Weights of a small mixture-of-experts language model, trained from scratch on English Wikipedia: a shared expert of 512 neurons.
Below are experts of layer 5 (counted from 0) of a mixture-of-experts language model. Rows are named router (the router's row for the expert), up (a neuron's input weights, with its number) and show model dimensions 128-191. Each number is 128 + 24 x the weight over its row's rms, rounded and kept within 0 to 255. Numbers have three digits each.
Before each expert's rows: "comes after" lists some tokens at least twice as common just before its tokens as in all text. This comes from a sample of Wikipedia text that the model never trained on. Tokens count by the router's weight.

# expert 49
comes after: ".", "s", "ed", " located", " died", " born"
router:140154147119079110170132132131114138155193118122132142137140124132148086154095148126101152138087147126104125128099122124121094099095129153134113153123116151089112131106109131132146128145135132
up0:121092120120151136137141136147132136106112153151106082121151140147142153128146135121101075137072146142121121114176140109119126114133123104098113168167122128143131114113131169109102161139131137
up1:139088147112108106102135155109172114101122174156151117102155114125107144130109125170148104111090106136110101135125119119122119112146079140089105111138133140149117121101140162161113134143120123
up2:100122137123111134137141146131121133111161121131156149133141140126132160080130104151132125117124169080103072158115129092121098135113140084158139100115127149109090127137103140160110108092115092
up3:116165158117129144113146144145118136143142137115084106104108081138123124138072130122078133163130113176128136138154176132108126127089151116105155121105155134107074128122154131152133138105139125
up4:216105158100107164128109114123095110120135104131121107131156122139135165159157140114162141099147127111125115170095083131101106148135125099114182127128125161132141111143135180140086144138075141
up5:084077135160151120106120100101122152126129122153177166128145110101134122132140142140164083105125171103163126129146102113125125172136117139189134133103132158102107152109122117130147155133097128
up6:138095135142149154145142109120170111131157124148140141082101119151111158106117105115131153130181117093113117192199109158149144176072116126124126116118119129133146137147077171146139110164133132
up7:145124110151117158189145161129127080125168139110130127164117121149124131128159136123157141107165130103154127157136120161124117130124155141145156094109136137151131123132142119173155158123148112
up8:114168125106135102137173093133137120128122139114188174146114164138120155140092123142162128120062114135102089131146135113149151118110120129097162160141080120129127165094109102115127130123126119
up9:111109114139153144134099137151156136139121149120162140101105138124102090116135131159127148135166131158110147116108140127110162121165144178095112154152153149101158126133145130140116126162128055
up10:166159159114114095099150117149098128125154102159094092129132145131134106123115151149096113152119123153152141113153157120140156145119155112148091096149076114137154136127114115133114146083101134
up11:124165093103140116140103114107117110116115128138162084104163131101092138121071094107139131093132121111078066110127141149127155125088106159164173113119203128171131139135144126136155139121138108
up12:122149116137155131121181127148084129105116097109124149174139114133105155127147112161093151093117171098157134126087147138149095127150119154148147123095147116109125116137122150131151137143115093
up13:173124112142148151108124118111098132157130119131113129148144110139137139149178140152124091129156114109136170096141117153163136148191134150172161136115148101151132179133119123153143139139119145
up14:091142109128128120137117125128128123183181175125146116145085124160169099137157123159161146151140181138139099132112111162113144111098115134164113154127152165131142125088120129129174120186103136
up15:157137143153160174117093148132138174120120139090108147135157112128139109139163151125119160159124085129109150111115151096111087149096107082143120112083124169153111135118136156131142119103122152
up16:099146142149155118135130124132122106172091132139135108113120156152119108192086124144127146095128126068149137143104159098102092118138118118143164152122117108140124159132146156135118129143149190
up17:157139124143117124101083200169097164160136137110145131164157098161126137171139120120123132117138155113126150091142172128176114157098117177122110134121128112117120136097114131115152131161129132
up18:100139119111141131090126116125174139129130089179121119084095135125107100132084091174141120127129159121131144082100113104140141121122118136116147100139111179121129130130117091122146100140103118
up19:088131132177127107146167138134113140158117106112134089108146105132145127158171110147134118119095169140123122106172161126125074095149103117126143131121122140118122125107098141126161169135131138
up20:143155177111130122099140152128095132139130136138114144108125107113133095123114156115076139151172134112118103116152155135094156166188156108124103177119106138124154126138087164136126082119135117
up21:133125088093139140151169102161132155184113143133122134093139118128076167219072104112106089121125139126102191133125097143109142108154143138123136137149117181102133132112100172120112129157116094
up22:153110091135095095140136107108142117147108083146113120149139133151127156156142095129140135102150150169138122086124124116093121176127159117133089106120123129136103089072135130117106147146114091
up23:114146150140116113112104156118127114089140132127163134164114143110174120143147122101106096138140114163129111086142145132115074126155069144076081123190116115133112161151102136162138144132125110
up24:104138146112152117124120127150113113163112160140145104105083161116091126196141111132134098120142122087143166136117103119133165133117145121083143121105140140144157141157111092127131090146114135
up25:123108127094127109123139119123109149162144114158116151116146146148137097098141123157105132128111151141119128133125126113101104128175157111116135157162162104158105120129131128134101151134120101
up26:172152137105141100169157125091122108134113089154169150149171139123117151160111110120117120123156131109111110101118149096158114086135154114120138120091100120159103135142144116120071092151075152
up27:157144160123110131099166138135150108146134128132135143182106164137130121142087136091137149163123129138110140097115134139128159142141169106137134127134142140149087142067149126138139096139123127
up28:101140106155125114095135124126162109149144137146134145116124135123098124067163108136133149165134131131125151174097137140142177114108118162131132126134123078112152109131100172122171128111114150
up29:118137128102112126124116089135152133114130105124145148155128145146099125186130149162166103125144118124119093109118155126148192080152142109147151136152053104131146127109160201145103094161118130
up30:118156124125154139121125147153139061143118139093081164107136140143117119139084140125163121128125133134162167118149133092128097062127126146118173106141127101115103159106160181143133107140121186
up31:145099151092104102101138128145114124146125099146116123139110173104158131117130136111126098166155156148154122147133132128130121148163137142137121102085119138178131100121146116149096114154124127
up32:140112122105134154157153174154126165085153120107126132134154160106087120132125145086105119092101124117145170139087105135109127164177119123146125160098149109152075125191116132108052115128089101
up33:139148150159139111163160143133156154149135115099128114098139056101134153108135116129110102100145165059097139101171127156141141113132096139112115138112155117109090124131117140140133138116128113
up34:107102118124163104118112172110096141094154162132148089113086144122121114133125131143099170132162097079088115133079134117100121138123116133098142161134157113133111157132073126157139133152074125
up35:125133155125077119104113133145097102146130137124096110164149116124131150139141174137125135133120101137141146179172156151094151141187146132064129086125138165126105109142114136127131092152116139
up36:110120138109186149144095158120127109096116133126125106114082136145147139119097093170099108088096096131133158130092107118101113152119089096120153133129128109155101127139090114110113122137106162
up37:128139101132161126102104162154150111170086124109156101118149103116134110098107129119148168091136106130158172176147132115113134114111099112106144159101139067105122089128106133148124165152142132
up38:095123110131077147082136138159120101164125131102099149138140126159169095129157170147119162094123141109101145152090101133145094170102109104121119174098119120132099067130126172135095116137126149
up39:112109135109147136126146127090155122094137081148102176126117125158107119126093125123144136114134113129129101137128144107140132108150126108135144118124137114147150120115095155116131133147132117
up40:157097141103114136127106119129116125103085110128178166102162100111119083117098142146123158095132152098129144119094103145094166167124124121147161129113099139120096113099156064130123162132075125
up41:154078151122131156138160155098149093157156115094151118123098102131147146139149120149101146137160123114070140113121143147132154149156114126145141134186113135155146121131140120067116157121136159
up42:123126128096110097108115151129121153160168117121126146134130122130127135146135105082100127126113098130131140159111127099150132155129174090133145119125162128102122141105121167130147127139197141
up43:143069119141138098151118158123097145118185112123098143140130126119130121134151087128170123137166125128108106101151145132110126138147140171099113096128125127113108147135139163159154138149143098
up44:137114154138090089091139150154100133141118129127146140139156115124108153151128124138109116160131110110100127086110127111178169138136136146158177182147121132158139134130097156151111102127157115
up45:113119136090122134096139145159090112143145113139139113106104135157137104111154135128121120140131166132139125112118123113091135142115123154095133133130137140127137140085150121109165162061143150
up46:086167141119134106114087132141131120129161128131135141081129150103085159115084105102148165130150151134144133120141187078157151138093151110188128104144134122137152146120156133146140109100170110
up47:102125108134117176157130159152174107152131151097111136105166138128106118169165155102131133181174111162108097124124108136125118098167118150150151170185124120167122143110128139119125142162107133
up48:143114109144133129125112140105139165169097126144167145122088117128149112114157136089178139109156119154142122096138136138156130116102150097084166136158134144150114106088097103167155095104125129
up49:088096139094133133128055131140111120137109132136141144147126115142163092084087156124104104123124113139099163111141102160120123107131115094115120104178135109133127135099130133127100131175123136
up50:133096106131118132108162106131132066099105126105097146111164194098104119124176127136111142143131155143121090139082173135151138113103112118131137155106121147094143163153124118145138108141105142
up51:173117174101125075102102140131118158180137146101098133109137161113119126108093184145072114121121135125104151134140121098110128150146138132135110112112165127131129132118142147119148145095118101
up52:115148124103128132148114121135150124136114119090116129121127095091101142112120173127140087148091137161133107121102190121144126174158125116105106130118140131133147142128145139122163130162102095
up53:151122138171099175113121124126107112165111106143105116132122150098167160112133121091093143129182147158098128107119135109121187177131123119143114142130121114151113125185119126174129147140114124
up54:118151136143160098106109106114116130125142206092080129142108145163107120221138138098168217163139107174186156115173111112162134096134125139083108135119097118186148112106156114148145115128150142
up55:166133125131133134141120125124175100140141100080097135142155167154154128135157158141152126137115139149114121099153124150128114111120097118116125134135122130094127137142141151118092144081109131
up56:109152120153162142083173161122154136127184153111158107143119103113131102122138126133147125170109133148114128111127143145128085143095131107140165176103144132147135187138122101128134137162131128
up57:118148136125109134120145103124157140113134125120166127139147124116113138089119053100162132090153103125126139149127164118126139151126144162152127142112092114096142122139141112093129146136094089
up58:142121176158171108091115114117139152147118146146127126116153131083093098173151152143136143122108123091111137098122092119161180116111131169146146121137147119131166080136091080103127148116087123
up59:147175101146096102115097074104159153152113147130104100110091151114153134155112134138111145110084193159174156180131111115130125150172115105088100128097124130157159097138156127099109142139119114
up60:143120124114073122145115121157129142120148098109123076170125085133131118152116108108137119132095166091098120107146130140118080119173147153097109117123125151164106094120116130096119138134122090
up61:120127128158179153092132148103123133116125119117138132116158138176080100114064158151153108122156113137157176153145112125126099102114113123147101106135153123087111152127128144120116183093135165
up62:163186135201135144141175131170077128101163120097121162166168145132143146110155104108146167124153151137142115109136141162121147122104075112136127139182168135143121163126113132082137140131119140
up63:125111121193127141125138139170157156131136142106124117119103123112131143113116124133099074077154118111124165085123125137135162139147135101179167100107091099112108144124111128120123184117102132
up64:151136111111092113099107127113127136125103160144114121153137127111150106168131106126111181168084149120101127122165102164109099112150175135103133162104170133111147113162111099139157103166092133
up65:137140131114125124162151137111160145135127098073137087133139117098135130118178138123145160161144122135116114089096104147126116142168168126128189111152127150097145079117132116184099120131101090
up66:137126106128064103116118102125139103123163131117156101161111145175101157122143118127148155144148104142134101097120120127130085150093121121125077109126146143140166125126111131107179130108126073
up67:148082130103100129139099103142148117172156106155116113129118160094098129120089102109104129101105085124131131142124097099122162119150149124095162118134083118129126104122086127122135144177063092
up68:140130103130150141125114128125139136142100111101098147138167137099156130104141134133136142151108108153125126103124119146079142176145134091132109135142139113101112123139140126132144089124116103
up69:124156100126163104149136130157130097114110090162172163122151130177120130099104103147113082127102160131106101115142149118107124150173128170095101087119102151124129133124120116141143136104097105
up70:131129127153141107105129144151129086155146135159121125085127145193138078119130141152087139122101155128127168118147124135126122162112154146100171110103131145140136143148146107092121117159177190
up71:130128148112134111121169165112143087118156135164144133101140153146141111094147133155118106141095116114117113103148154122140132087166116102095170155137110103129166148157134112127148077097162157
up72:182144138086137128136136140109128116114156124090117130141131154120130130140151145131124131107173139118122171094112175119134136152141162173144150123127120089116115115122145102108111161153103137
up73:121143121113122095151138154117138160157125138119119113098108157129158183153136064076150167099102146116110162097127130131156185114098150132120148131145134127102121175097175100167163107089146160
up74:103068070115111113094147127092100169167091136177149155135114124147149087112168100143106152106121123132113155127123106113107068141110116105169121102082122143122115106096116140196139082143135175
up75:115106109127126149094137109149138150163113128106126111124132130114146146144165077127148126126109085126141153097150146131120106152157101110149122154175108141132157155107128114094187165170120082
up76:102155119134144096141143120157110147089162165092102140134082088161169174135117136091121113110151133119128120168075093183105105118145159139142102108140122122112125114166101138085124093136092119
up77:098157082102157119159107147150116164136108081061130127177147136123113109132141144118149120177164136102147155146131113158144138083136112123111142116093151140136110148149153136161141155139121119
up78:097154075124122128073133124105069125149109128121164116115123112120132156162124142132118108123131149103146150118163141100133150096122128101144177132187112093114129147135073136129118138108125157
up79:118148131118083126136135156166102128127097097171096073121160122162100094195100120103147106170165157086120165139148110103078126116147122094102141105127133130138095105116123137131124097100119137
up80:085126179163132153149139143136098182174116145131111140113166157112161140145112087167143088119121104135159145165148137117141129092148107117111135122084137085123117140111141143131163127124179152
up81:150114111127159090126114126130112090106107143111143119160101127097132142184108128092123143156143154093125123114139107169144126082074177157139124144134151131116161109151116112095141143121085137
up82:144104108115124151140154101129122133100085114173132108151145140159176075104130100123170135157108115142128113115141118090117140126137111101108166125145088111130129103077146159115148163128140148
up83:118115149150096108136098135149083091119143099081092162114129159119119155117114208095128132116100124132133119147132154178126136155134140160122135120140135079136108152133163160118123126083152126
up84:140141113097170124126092080157159107121122136115147126182140153105112132126132085178168115122086133069167141116156137127069182120126147103142051133155114117120122146100097123135138068122127127
up85:129105104091138118122120146121101170128067076140088149099120118134141158141152133172157106126121151119113097162140137146131150123142077155133169151081115120102084125162147134103097162125139126
up86:100139112104132118157113148089117127127090133102123123111082153122120097111117130108101173129149111105136147141108153097141101116094172142121130088101124141160131127035199139117078157143113121
up87:143144147149117114099102113146125086118135110140096147135098153154154132109123140111115153146109143101194109125135126144128090116119190097096132112096121151123145125102130143138119076102125170
up88:091095149133124109121112122166083121153166127140140124114113154136121157100125134110150155178119088132137139139154136134139142141145161148102099110152157114111114089109134181129143157153128085
up89:114126153142121125152169124203142136119108106117124144152121147124130124135099141138114101098105135119138171141127126110116136143163099093124178117120102082192091148113154142160130101133107154
up90:125103133126161118111129113080065139139105137110131109112139170105134113143130174119130162109154086145103120121128100095149155163115109159187121152141103094121148131114160163126101114127134061
up91:182121164147132114120130148146138133144101084124149125144141135120126107150128191132108166119134122141086120121129087098136133152098159132163104133110119098130108114108145127136128122111157101
up92:120128105094147093128142102139125118154103113140082108123098126171120164129100131138102146132112118168153100086146093136154149160156112129115142121140111139134147095078130164111141133141120172
up93:077133104115123123092131167118082182092140118143098140125163071117131139114116156120160131147156091091108160141078147169137176124119138138135178127103147129133103132121117123168123115144153119
up94:148146108100140110084120129154111153139139109175123123161135165108105127096188083129089093132101140169126144135151158107133136131166103159090137171132147142124125152110113113169151106125137109
up95:126140113133132152145137152104169136123130137176145122118151150125116121151169096134125132083113137112117155131088147140143155130137148139148125154094173143122184100141142120125138106120135148

# expert 85
comes after: "s", " to", "ed", " due", "ing", "ation"
router:116161122118110118129180158131109142122152085168134170126137098144126101150129153167098127143114142133101181138128149103144117132152131138100139157125124136107118131107118140148115145133164149
up0:135135099150089077096117099145102110132151083123147142133115137096140094121149141161126112125158090144105126119116124142140136152105155122079117108130084133121127132154114127107122162123128126
up1:128099147121111118127087149134120157123185153135119135134096146140115112110150151105138169094150144090124123158123077157111173104093139107149114125107130135117110115121124112166137153145113129
up2:104158133107139100131108108121119124117139133128147155113123128165132119109149147116116119099107144130135126119167114163088078160149116127142129084099118179152135121105089157152149096124146139
up3:145085156137151184124116149103109147132110142118094120087120154180166166151109086103099113145110140117154114123156168133154120102150135112135125099108149118120171102165161160128144131133112154
up4:116134124114140111138120132134175118131105149155122092151122098114143147163177156112138130137135154152186131104157119124171116093158153120164101132208154154170112102106142108142111123128152135
up5:168139116153132114103124108115131182140114153165128137129101103115113167110140090154138123158152130150146089119112120167106093132160186115131146173095118100138133099152100123142165139125141125
up6:144132168115152126127134119130110147119116122110093085109098090133116136085123146107118146107142125178145172076136118122130151166113138093167114129123102075147084117081153188070121121130132158
up7:143144140161147134131131124103142106179099111123116111143138141115165134110147134132154109127097126115136102127139107153087157150113106106099096098111140122129151120123143137119135123118124160
up8:123120121104093139157116135159139166119126152142142081080091159092103128125130087093086109125095135096124166114130104138108178139155113165141140142112122078117168168125146152138094123131115073
up9:095083094142098153115165092176154150112139100118138130131117129142133141091165153129099132146158126133124060176097089153126102124145082128126145128133138133157132135123113147106102103146167147
up10:095114132127098112091113129113140149110126062136130137077151104137179141113120154161140091074117143139164113178116117126099112134140122089129101162144121164106117139134159109141148109094080144
up11:114109107106095115131157143134180116121134140129156140165155112128148126064142155117124109148130137105170130127126142117152150127123105139120166120137125131129139166075095106146113106126140158
up12:071128102135126148123100107123226171113131170134110103120154103148121169114116148102105143133139115156144170150112128137142112143081131108157111102136090125165127145112179120127123151148082146
up13:142134168103115109123115142112127091160140155130125136106132096139178167114130127140107129140105118140135144150149092160121134154117116131136109164149117144113108125126122074126164115096098105
up14:098121128149139122151142141116132087158082128088132127123128128168159092080081147124091134124152153101076128103131134138149139125113132129121117120141145098133133133088169103145105150135104150
up15:144159122106110125156111138142148148157134154115137122136134115122134143120093092095174153173184093169135126122147055140131162121086114098165151135131149142162131137132125140154169093149133101
up16:093128145123087143171157106122132086064097161114165134100088134101110129079096120102176119130137137160147109113106116115108152098098086105131127111128088109121148133113143127175100126118137126
up17:121142192157099121127132103106160130121171119102137098160128152138093157115141129121151146150098123112088141155111120128103122162157092072160097145111152146145110120119100098126147144117131155
up18:137124136139087115105132093140116095113109127036128114159147132158136124149140120149093117159099164098142145088097163140117118140151126136107089131109102112109158131118099110164106112148136148
up19:105136191115167141150106133131152138105127110145117145124120164138151198110151113121133158176114142156116119089075130117139085163090110159147144142123146136136146132130154170148133096139144148
up20:131127106114104124126116115170154124115119119124121119125159131125101157181150139143116128118163114113108120137128114100167114139121115158154118114112137103155095133150133137159156145133129080
up21:114122146131161146149153131089194131065134143107118161076122161129139122120113113137150142156128150123138133151142149174151137123145143107121122124131107108113145082150164133109129107143110160
up22:100096154084179123137165112143120158120141200113118117120105134132102162100112139129128149168124113106122143140136151134130172167156140126109095096142166087123122126149158106119157162133134119
up23:181078160133118095131115123152152118147134091130135153168139152106091075167130141156156111120127137106132117141141144148171157131134092119135137134101100142137160142135097185090125130142112116
up24:110150141134153152143117138097129087173116150103092103127104136150118094095135125115129156121119121154139123119084146121101142157166112145106156148110121161141090105169139114126128162088124124
up25:165091097178118141134100146125157119127102138120113063069146145142124155131103117135122140140107140166107121153115131151100157117168121161151129075117139120140084213079148099101123101123141131
up26:128100156114166163128124113104107122130106117113077133172105125120141108137102120100098141125151105111135144142088115133132124094141165088143121108124113127111136109111149132135171076090119144
up27:140090126120108196141159120098127118127100098065153138137151122105139174100120106196169126093149137161135115069155146102168130118163104127133149127105097133099139095167180121170115141127082133
up28:092149120127119130145137126136095117082080103149117165127126110142144111118134101164121110163087152151115133142163124143132100065174145155155124118124120173138133101130163137102106084127130131
up29:167129124091150160163102134158173118117069168095132132121121126088112119107129103107109138081079112128139142145141126138108105175127144087125089123119149130148138112152103166105135127160139118
up30:161123121122139117127143125100124106119120146118113106142102161122085139143114095076133122136102117167133099116165160108129151108132155119097142102132154149174130105143151115130120072136117123
up31:156168148152158128124116151136141107105131147043135084143115130123146129121117129124140144106130136110107121154081121131147111135123142129083139155089139154141107183131069099131126105176112079
up32:119156147111140100124189089148135112138113142095121093133124114143126139144102097132167134129144144091101129143112109114123128134134111139135154109117115137160143113129130169119167143111118132
up33:100127122124158082138155148127135145175106083111142119134098115089143119148123105122124131104117088141112131144106101142143142129127160181148124130157114104121155149108102125127127076128111119
up34:153144126132091143117144138091150104146132120093152133137140146115109132128192118129136141140127116127103090106107119133131133126131106127128139185128177151123141174136143147103125140109128150
up35:081166120124173105101151117144109124104120117150143099084104127118082138098116139127125131136127089140136120143180142120110119145122139107091169172102135113115108101143087126129158103146132146
up36:141144129115151125147133163120133149111134134154127114080121132119165103119136097088145138156112129153108119132156141125159125141130110119146098112141153111067138102155139189112145099148140148
up37:141104148144140178126109139147157091121155120088066103114123118094153161126140146104109143128126133114116107116191168118109161152159152124118118098146177145115097096162107139106142168088100104
up38:147118122110146139092151120085138178140150082135133105126135109129126164121082143117144132133144073116184104143167111131165137147104132147172140125105116111173090101115175090142129105129150121
up39:120175097115091089119118140131125147140183150134114174098099103165113134112126125124093123111110157115097172106116091118140122146124154143189131130101109143136145155147131139105139097145114103
up40:151104147155116128140096158132118112121182111101103086138157100113110122148107135114140143116127134137130119130136078098172155120120177165132147126131131130171132137133123141087099156122095097
up41:120122099126157132145139116102162137120115136170128150097141150086147152096110112100111151125117113153136153174133136146125124127130127131121126185123119169160086108103212140159112111135078178
up42:149094158168136106133105106140130147170128176088150126138115159112095133099116100098110093135154097143127150111105105139128135123132120128127135110156147088119128134130150095135131142116139158
up43:113070157088125107136133123114131071142122115129147085085145118117133161079110095116070144140182157090138145142114156128134145113111152133133118077129175123157091120108123130094149115127111141
up44:075120136113121145149128165153118150112124140115121126110129158138084096093120148124090117122088161133103129129111092123144131142138140103085113101127113095166151128109111115105145121146110168
up45:137096163111154153115142111140154075116126106108151170128137116160140114108123116115118110116113118136197166133188120132101142106182122132139113141153135079127152143108116139127141108134097122
up46:124133131119135109092174183117144109125171136116131167129109143111130105083145114085127135104099151167151051120120109167148119138104167089114134117129127127155149081160153079151111102172122140
up47:108162143127122099149102118100125144138117107115123154160153109110151195106131133101180103143172121167114170128124130167135173157148117149146098118166091119114115154160125179123141094111136124
up48:132118137131187188162121175133159121149130109159115100143147098101171120157118087116082109117150153155188132100111135096114139154107101121134132130161087143128144116119114132084149124120157178
up49:142115137136124128087113168165159126135108127150128084150062115114120096126136118099120077115067090117124099162142130080123125093143137156149174119147112109141116125093124193147126108099121106
up50:150174103138159149099148143120148134119144081110115145104137136144117155093110135123158131119120138159156131144070129128137094096139161112105130124102094119115145130130114127135110120129080112
up51:147176155125085127103161173121093131124127129148138109138165154084109131132107097180142154146134148144081144136103106173148172157090109153126138130155130117160106098157151147126142148126103145
up52:107109113150102082140148126159133166091133108143132114074156083090128168122124165116150138055120108078125145122137124133106148143103146158109137149132156099115107120168118125141068105121125152
up53:140072138143073105124142085156136135097141126133140151142121082158154160116150146147142138140139109136123133141133131121127075113101141150096114145085119135101112133169142163100111126130148164
up54:067116124128139100097128144111081112123097138084138095141147125168139153128122146105148110122144108121135132124192126131109117171127142113138094089168113125100176139135136145132142137115102142
up55:145127098121127126145123154101095168144124127173153131156160157149156164138134107116108145149118108121144077124152104142108111137146172135102139061128124154118108152104118147155112125142114114
up56:112144168155079148097130113110109148143126182115140132150130103152164103100134114146106097105093117131096125110142156152100095133110120150136128151054140117125105140133149094106100169163153145
up57:152117111146114097146128136111153152147103169128158106085096129108160057122121125120099157109152129149105138137145141112103101141177148125105108142141142064091119142149153140089102134156132096
up58:135118123136131132128117119102145137148122118064120100115111126097128112154098127114127171118144155099178119109125145088106117167110149145104090106110182127109146111114141157103121116116155098
up59:148181126153144081165108116124114110165101109114127098125130117134160140123102163127120106141142143144111113132113106152150153169158133112142109117151107111146130113116161155161161126165139119
up60:161067119156184148113094111163134108170110145179121116124175129094091062124147073122093162110117152118146127135142113149136161117131112122107147122129144160141136111133122117157114159203115124
up61:130115135134134129132102166103139169099154136078104125114154175114152112114109173109121181115157139106117134158083111134138124117102125105142132120146121139118130175125167100132141093130101093
up62:142146108127141178166124128142149128104115140122131105146110164110135136100104081127131146130141110091133139068088123139147155137095131165135095145126096136095113123140134087101105109187121156
up63:160099115167131097114152144129111131104090101119166146109115151129101131143098145134128124136149129111086134141158126173135102159112127104073147152115142095112117110211122149120105118128116126
up64:118105147142137125165135136115127121148132171091131121114164115114165133110148142112134136159115144156132133097135120155120130146146163178139114126117102151147099095121130128133103084083141126
up65:164082107103170142136122163138150175094089101102174088128112137086114138123164118090143113129170099135115141133113156159111109088119146141133140106126119101127132166124076123145137156104100178
up66:147160110134114119125124133125097142139145119154128143177076135127122112146126119134131138157160135147090137119100154176115120154142148192155122097098098097133138150135125156103141118108135162
up67:104135103153125137137160072125176114114142078127061110099154172152123116155133173133168102105099121151116128135169098115142124137146099131117132160098162138083143115181147101137138124141109135
up68:127093119132074108143133115150136149131147119127141160130128123138132177088136102137148102113132082117096087106138135133153142140109148172125121114135139170117097143118113128155124142096195113
up69:136126184105151139086144118131113134117133145126136186100147146092129087102135091089120067119129116114132118101130122120091148121115180112123169115101123150114165127082123145135102108141119148
up70:136119145123135122136115113098104139116124098151134150126157147125107124147115147095130099125147109137148142125136138103158161165154163117124147115144140125130121163117175129167098134125128137
up71:076136139161144148139153097084106120123096134102141096129137157148123093165076146087108167123150122134112097156099111167118135092148124133136102162073101134128158139089130121111144127125122159
up72:122094130135109111125119107105120124144109087126110146117098113162140089138165159149156146139112172188155104095116111137107140182132134117157167112131156134123124132162103160122103152143136095
up73:112144116167093100074132121105164141137135092146127126117127133095132148141092155113149168149146120157115096116156132116149134155111130137235169143146107137138130148138094141133122110111147129
up74:147136151126130133180118106092137128152115125088102122077129140120101099119119154130102089154134068150144147122128122132121130139133132135118065099121132122125117133135109105101070105152131167
up75:119110101116131137155114151097123172147117119140128122130098168151119139163163122162123092126109114137099095110145120165131112118172136115111109068148109102132108164153182110194127161166124136
up76:097175142170131155120095143159126124144089136117118146153130121121083108127140125131112136160110165106125087095062125144131127167152115130112112122106125163159167105097086158139160123119153103
up77:103120140098117127120114108132121154091115193148149137122134114102078127115121129098111143176109131149144118101081128069160134119140138114142163150140173118125098159110070111113136111147127154
up78:126140115164154130140147098133069151107112115158111145106143117142129087162124114104131139057119164137134138120151184147127130080124127138139110140113136131162134115157102126093154086142063103
up79:144107111148082154132175128157174093146123098093121130144156174123128109102149050115110129116164132172112128105121159095138106140125104147132117108139120149106104129117108139109106146101128090
up80:109119118129112169121123160152156106082150082168105093094152131140158153109151151169168129151157138152129133142138154107118161120127110190161109087110130127139116088136135182137107130110097136
up81:080126098068125132110116119138141155104140142126142097112115135120137100133136120149143148124130132122133133114135110146113096183132110083105145173142136099096161152124155107137157119125118134
up82:120130157147123110127087112060154106167139100137147100115144129108114124126127126219148130100145150122109143104129137114090129117112162125126100114139129186169101095170155114124118094125111171
up83:150122143127146132099124166084119126129107146108098088140143143122168113139110137121126119153140135121128141142147138141108157167166154139124131132126079113112153119132117121119186127130129132
up84:079109135154077093171142098108203169123126110139130158156118137110130138128129092140157112166100154109110144119144137154120097087162123150166156089158135159138176156124148112131108118146154112
up85:151102115188133115145084145089077102130113122123128131060146129117105082123101137138131136100125142138072131114093106146114137145098138136109171152154124146123133135128125112126114130138113091
up86:109146130135135176160175141146108111099132094108159128141138112146126170112137092179085124157119147153157164132131118154128159140128165142166116139128133107122128107149142155148097126091121109
up87:108115103121120089099106092099121149141160109150137140136112125139163103103115133119210153156106119121147083150154114143118134110089115140173136127143136145133134095112097152132159115131126099
up88:119139144158143091126161127143091164134135121134133114157103127151090155128152164142142133121196156136141110143177134112103134102183162165097129120133127118145165148166132137103114104147114139
up89:147109128164129138128136118126124166144131111097139121139148101176161118113160139117104153113123118173127155122171137087163128119122130155131157157162135124156170123120157126095104154120153132
up90:106126099113153160151138164131121122103135147107138138103124132153114127110147155083093109112163127089108127146110181095124107127101064144147142122102140104124079143107124134164117195085113125
up91:124113105132114130123143119119095140149121138147143132169106119136145124134114120091173153081122148106116135130095126181122115109185122157094106135148144130127091154078093135086161139174117110
up92:161142117160126150110108130159145164140102090136091167111152144103119131130139097092140130113132117099114082124121139097138140114148171085160090120156164125106132136149135092097136138164076136
up93:112160144114134118136137122170148156139136162072126103129122135065103132102135131153111140158118130122131149180120144098100114135101165125126117143098083108120139139141105162098103138146107142
up94:132086121142111127154085165102155099122151147110123130168140094141102079122104170132111142139136178138155157131111143161134138084125121085142140136120123129159131156140095133102124113129118121
up95:073147147129072122120120101102143158083149157145102168162146117121149138125124115127127149119113167141094138157165144125134066109124100131172168090152154125112124148137145091138135128117124113